{"n_layer": 14, "experts_per_token": 8, "d_expert": 48, "activation": "squared_reglu", "moe_layers": [1, 2, 3, 4, 5, 6, 7, 8, 9, 10, 11, 12, 13], "balance_loss": 0.00641, "balance_bias": false, "norm": "rmsnorm", "seq_len": 512, "steps": 8087}
Below are experts of layer 5 (counted from 0) of a mixture-of-experts language model. Rows are named router (the router's row for the expert) and show model dimensions 0-191. Each number is 128 + 32 x the weight over its row's rms, rounded and kept within 0 to 255. Numbers have three digits each.
Before each expert's rows: "comes before" lists some tokens at least twice as common just after its tokens as in all text. This comes from a sample of Wikipedia text that the model never trained on. Tokens count by the router's weight.

# expert 20
comes before: "|", "-", " was", " a", " is", " \""
router:126134146132106097077106107091115106123111154115075153137189162156203159103087102119118144150094159123147116100129148098110142095123103141155130163096163145159109099085083101174087166103149182122157125181160112180175137167140179157126086095155131173145110098140065174115166089118143093093141078151163114160094119073103086110080116130131097086155088067123095112080104117139141079102148084127113148073111123106097167165112076132070149174109150164174127174066143169066097115144130133169143159153152162146073112164158149167185114106098158153089090128092133140180170168172178074161

# expert 66
comes before: ":", " |", " by", "th", "ed", "–19"
router:132111118151093124038122128133153128102118143132142133099211150135209143131061122095097128169095140100141136147137167073122131076092073120159173152124140147132110130115122122195106116120141116129156117151142120147149135157162152176187116110124107105178067104135102163123150068103113131070145130186147127170126092090104110140102080111132103119167090075081061139055124139105182133105140101182120115038115179156069127193091138154060122161123161146108114173089108155078110072196112131149153130131151185148117114115147108151136139099093140143080144105128154151147137168193162100145

# expert 110
comes before: ".", ",", " of", " the", " and", " to"
router:123152160109126097113152124089137132126140112080106133107179107116185128063061138092091090121118133136166155075137185133163116101140171140118126171139130133142108115092093106163105154074174170136084095175130111143150155165169190154122091109168136153113100122140102170101112080124145090102125080153183134155115144075063122099080121110113107083188093123140124102072111103160122087086123097092113091081137166125150178157133115134098154194120139170103140186088107194087127103144098133241125185167152167152113151161151123116163149109103173163107139115112153122152152162211184088129

# expert 127
comes before: "\n", " ", " —", " 1", " 3", " L"
router:090104123126108107064101112107141085133100135113102142128155175163199154105112149104138173149114175160165137114147142123098139089140049113143095128090144142143122071061110112114103114111154197153147070170148094157151152158132211125146117119178157123137161096135061126133172090119139067075139094145151146142089147120130095124076108094147105103166110041140091157076125145092155127115114144170103144103106079155146181168083107139015111137146134142112122147092109149102121127115116145168171132140113162128087163143124113134159088101081126139073136078077151091161161206168184118158

# expert 53
comes before: ",", " was", ".", "'", " and", " ("
router:118143131119116093055084146124112084111063156081114157107163160163161146136046128119122186147078148129164106095102143096111168146131095111138113173096143146146107097077070114150039186130142163129137142209135082190204126122149174179136123113165133147133112084096094133135165166084140081093147097163139149164105126103130103113109132123134124109132143083099085113091141151136101143140124079146148156115123106156082156142113104146087181147112143151184139139089106138071116106103137122159174210168169196117033112141145148159174135118106161119130125152107172108160160169157141101179

# expert 19
comes before: " |", "th", ";", " km", " million", " years"
router:114123158107122117076161114104081075141099150115104142133168146181158164120080112136120161171042129129161103110118146081126136070115123123122109123116128124188131124074099086179068105098149167134153106142159089159151135177102170178139088057142107112131110122120082190124122137099133121059171099138147110179128094127100133078136122113090103117145097092105092129030108129111169104086162092117090103134107146123044150154117079107071119171118162155146124141082138174089089076161123139170157206169156175163085137113158114142162119135057177121112118126109116139164176165158161118145

# expert 121
comes before: "\n", " The", " that", " he", " \"", " He"
router:108141152131093097067131157071130075121128182111109124134165132187200196093130130125088165159084163140139116105116144113100131104145090140148109114111137149142084075081097130152139157152115191168146136131136098185186164151117197146129102119170144108161164108150078162111174117111103124101153119134158113122143090098127079132034165096103109067138097049130128175098093130142166125119143100146099120100112077124131158136092086152024158150128117125095094140095117115104123087168095058157170137148141156120086138088151157128147127095128118162090063123103160133147181165142179091188

# expert 22
comes before: "s", " of", " for", " who", "·", " MPC"
router:120177100142169091077083096073092141136124155102094122108179156200172123134121095135103190143060184097163084099154106079142140112079122122175124116072129164179120125111133143137119103059148144174138116188105109169141168114107206162151118115141082121132138111148078127122171097080116091105159125141159085172138120064131110082105101126150107092160127052101132109102133137125157147126114095100080163083123124124123173198100099084115174159109118154118152164107120138105069129149128139154148133165145121179069112144156194143153137129092140156045126128101172145170165165142168095181

# expert 7
comes before: ".", ",", " of", " and", " in", " to"
router:141138097139137132085126093090099102168092188148095102118156136135175169073105139101099186135094146157169104073174114147143110133122111154185159143072120165149150113080125099162100128117144220161119101166157105160141142130121208171142118083176126201117122109154092238143126094127137094098120109140146118174134132080091087117082095121145098091152117121121133125061129109155153127127120101100106114099128127096129150168126113130109165136100152145133150176110139208097079108148103106179151200157186134150104112166164134110140099161108176157110095173119151159173156164152161093215

# expert 51
comes before: "\n", "|", " The", " In", " He", " It"
router:130138161148129102076103111080123104113108148135097152167187140176193157106076108117104146145089156102160121110124139093134152118122092155159102173097153133146103123078082085174100153104171163140139101176167101170154153171147179159153086109179108147161125086124068161116160108116115073070160109174156135145112098100101089090083115115133097094172085088114106144070138110133140094116147085106115142081122131111090159177128114139075146168112156166160163168071119174085100117155123151187155169172146177162088161151161095149168128103082141157083113115085139138184177168181183071166

# expert 1
comes before: " |", " 0", " ", " \"", " 1", " 2"
router:165157139140103094114088107058099168153129160153071139116138122157184121118112144067091178137072152092160071112171146092135126137116136145119139190096193126091106096092114097138103155091173158134125118192165128206163145195160117129184129085154122156195089081113102154108123107101119108099140103106144129116106093088140127100115132100135085087160123077143112092108130104076166135109137113100111149096101136123142169190122117161068166155132133128116144173070100181113130070156149098160122177178110154176118071149177129127136128093077136149037155157105132090179174148172130099134

# expert 3
comes before: ",", ".", " to", " of", " for", " with"
router:088113116153108133113114116107114145125128149117109145110191108126149151116091140088152126149088116163179121079088122103154164121120179165147121162063121126141103115087073075183102127101135176150163043161145117165166146170158171121146083111153126132133168126158081146120123089083154109090133115168206153165092083120110125112040148113127115093166106090160120062067163194112124117113187099157088142065126141095071160163111106109090118157117136176107133170109121135087134112153100146150159168137157152155112133136150102155145133118114189141074152123105154086183153169161176067214

# expert 87
comes before: "\n", " The", " In", " It", " He", "|"
router:124120153123110088087104113081067108126105130102092162141186136180192148109086084133120147138082165145163123120119133102132158103120092150148092161087160154139116095075080077165082100115168172148138096175149112163175123174128182138132098099173130133152120074136087182118180119104087061092144096147155147160108119088112086097084100096106103079166093083088098147073130127128131102095151084153120133092116146109102160183124087159070140163139159161151098192088116173080103098156126124167169184155148182131068152128154108142145121114105137163089116147107147144176176168179164079173

# expert 26
comes before: " ", "\n", " —", " 3", " 4", " 2"
router:153143098132127094076099085079119097149125141093089131128170136138233151108127089094160128178083185129154131114152080120106110135133131171145085151082135133160101088113105100137130121136160148175137110139116065164190146192143188110166105136151117130156151077136113118118108122122143088090141055139176150139130126105137097105055129110122111093149111069120099131045124134122181139125155093112097131109078097134126188185102113105042169141131144137130145158090110172075087104127135137163177153164131174152065133168122151167156091135113158118104091153094106141183142158154194051142

# expert 65
comes before: " of", ",", ".", "s", " in", " and"
router:129120107153109110042120079116120108147107138149085119113173119187172158143098106137137142134088206120161080075117112132121189091141074150169151163083137130154152107060107152177111160081159120116123110194148132151196138140124176163095106118140095137138119109130075180132133123071143102106154113140149141182107138075117104125109143141095086104209056078103131124067090121141120134123136103129107158116107147127132166165139077091117146134087121144083145188093091159106076098146144102190143147115188152143116145164151133153174141115107157124091150150087156172171193124177154074196

# expert 17
comes before: " of", "s", ":", " is", "ing", "ed"
router:148114145103089120040166087100087111146124153089046142104182085197174155106114096148134130138095184132139148123117097129164143066104097152161110150101134175194132070059075134179100162090153135085121103175143114177188137178142144169136056133145132178173131105137076186090146118065126119108138153125160147171077138095099084088098104113114084048187084095160123124098121091140168109127129130103134156139087128137126164173146096127113142169094190132127132150062121139111099119111148106159165132141128158129105147130162153123140141109142153139093121157106130148147166162170165099168

# expert 27
comes before: " ", "\n", " 1", " 0", " 2", " 3"
router:114135167127113092055098066092143110099117138095114140135171117173255139106137098128097146177085162123159124121132121090127122161120108138147086144100175151134110121105120085153127165129180175130145115138166116179179109172132157114171085115138125132115144108140043149099141121095117112062126067158154075152131089133071151080101104132118067071133116104117123152066146125132174115111138117124137095129125117119116153168105118122039132134147107151082137169079091148087117132134131175139133180159104171158042118157155140149172138128094137173094095118084141153175167157159148093179

# expert 105
comes before: ",", "s", " (", "e", "a", "i"
router:127142102121122104121114147105060121120092117138096166138213187173142150102045092071152184155066168141144116091114143088102102121161158152149105176060143165168100093091078104186113148100140154172151118136150084140193140186085159130139107098159099149154098103177116124091123113099104109133145130131197122155128137101103080128104140152127123085177098108084145160031124110099137138095141113132096152144123067140104119183095055155087142137146164151125131148115092123098146117112168123141188189171151143139096116156155160127167089101125114159133121126106184097153164156154176079165

# expert 124
comes before: " ", "\n", " 0", " —", " 1", "ing"
router:137119136103094145050127141089182066099116124140116152169207122160182143112088099111125129125118158176163119137095154128084120123138067116161121160104177166131149086088113120145133169108164170154117117171144125158151156196127156096114132101154101149131101077138072142128143139093145078094136115143155135178125081064106117136113105114131090106132099068072120199120145118122142115077114116179116114151127182141112160151127087147071168135104160154141141124081165211100088115185119104178184148168135156161124166137158126166130180102101151190078114123101179127151212154175191122138

# expert 93
comes before: " and", " the", " he", " which", " but", " a"
router:146153173126141090125106122099127056157094131138089139113149148155175146105148147088135136123096163123168092087147156114133103115097098142134100166122146149153118075109085095181110117090140167134125111137168119176180158135124165130106084117170124151153163090137075199089117125137136126053174107130134105147114099102110111099058134132124108087116080028101096142077109128128134085103179072129099163110085079098109184194128097154050149158141128170169137143095120127128126097172116093146176198136166145148078113100148169098171117088075183158106110170113155113170142159168170119191

# expert 79
comes before: ",", ".", " of", " in", " and", " for"
router:112140098163125102080125146104103144191115192094111124127151108158191161134100116114124164161066167099184139113169115100115137119115116151150102172136131161158093119094131128171090087121148176109114118208137138160125134144183162163143089115180104170125133084080044106123143100082127063096165092189158087170153116077095065086108122121125108101121085073117104143078120117136131103157111081118115164135128109122152161183126106146091178147060155160129130176107127142097085070160141143206165172156174135117103125131134099129131100101111163148107147151073165160162146131161156095214

# expert 10
comes before: " the", " by", " to", " a", " in", " with"
router:137133172100129092065145090058131095142141169111091169101137121139143188102092072141114114141100141118115093069135158085089082091114112149175158133128125141143138137083082084181108091102153191121118101163123114215169124188155162128120077070159141143158096081147114190098124076125145148108161094144132107151104068116093120136099158106125124109209065111116081102052110132103136104086170099128100117080079161084069140139133093132108139160150162142105170157113126180140096102132164128155120159184161171123118140142178131127154135145099158185123147136089150088132137163164181073132

# expert 68
comes before: " the", " a", " been", " also", " not", " be"
router:134112165127130096065104117078106113104116151130100164132184162167203184096091116101104143143090157115168111110143127085111115118103088137144104177098151136150102102084095102179081161089169158115146097169155099185158147164157173143160080082179093152142145079127083166137142117094134084087168096163138132162114102071093093109088106149113084080163096068102092142068107145114133100104171083130103136112134136131090163178121098118073159171120126142156107185086095171093093113155123103160158167166140160134085131151153112119171105104101166155081122103090161126175183168166164073174

# expert 89
comes before: " |", "|", "==", "The", "In", "==="
router:119123193107129109090089100095145107137117168141098136128193159167201160125078094120115146152085158136164110114094139101096148094106083145176139179065153145164136123082079110176091145100155166142137135157136109168163161151119167135144099097163103156163149067126078171133149120117120079090157089146153120166097114075098083094087142107138091078165096072136108140076126161105135132099142091136100141109148159140102133175158075137065165182113167147146076179074116156092102097166128128193150181179131160145086097148141110117168099098099149136085114113085135108156179163176168078172

# expert 90
comes before: ",", " and", ".", " of", "\"", " in"
router:094166119158143116082114086071097128138164150115082128123188140128145169092114130084106141187087119120117121093113122149117142096139142140133138179073178128159115152096096092173073130106166170128144088174170043155127159158091138156130106116189119171143131111118147130115158100109171104122154078161156107149146122093095118100024097122146073110196112107099119100065168143129107055142157073138083138095158118120089143138141098125127139164142133177132143187104152158086136128160136128199162157151140150181075059145160116135130109130145159135096101118094170106191157151155174114208

# expert 69
comes before: ",", " (", "'", ";", " Jr", " County"
router:108129140117133125105118111099148126120078123094060155103191135169163137159052080103119145158066164090193088093138143082127118121123098104142112184079085153155126121060106084145055160104118129120155110129147109161137147153156153134164112105137143139124136083130082158086134108113152084128172102148132126163089105108109099095130137099109113079170086117090081141135138098106175124124149037111088185106110085161127136170105058132081171158114119160177133126076097128103102076126087146136157202167134230121085130141145163120166099082130110121097118147096165110149168172167160103164

# expert 58
comes before: " of", "==", " ==", " for", " in", " by"
router:126157135110068152048108073072075108111120139128119130111197147175185132106102132129108131127120153128126112108140102098156084103129068173149111141092122196126086122090124116158083147158139180140127081181143093179143147171105157166125109141165127137108119088094064147117129143068097066086180102132117064164114102076086085112096139105169128078178105061097097094072100116136157132120122131153111153132079178093128149171081121153080154164116149128104129172099132185118122102133142110149166164125100167150095109140141118150157173116171144150074129125118154180156168195152159111204

# expert 111
comes before: " |", ";", " m", " km", "3", "2"
router:117138140136088120094121143104193076117113143132056157108173121150199173121005141145139129148067135154150153107141163129115144127136104107128119130108109126140133113080110089183131146110166164136162112139150138173140152164148149167144122058128106139165096069112094171130166102122138101074158117144113133135128134094113137114131127126119125124165114035132113159036157113124144138156167064135145139135115148108113152139137078156036125174134128155136150133017090205072109106176145166156131199145145164134105138149143121145151114125079135139070106125099115144134203149151152100138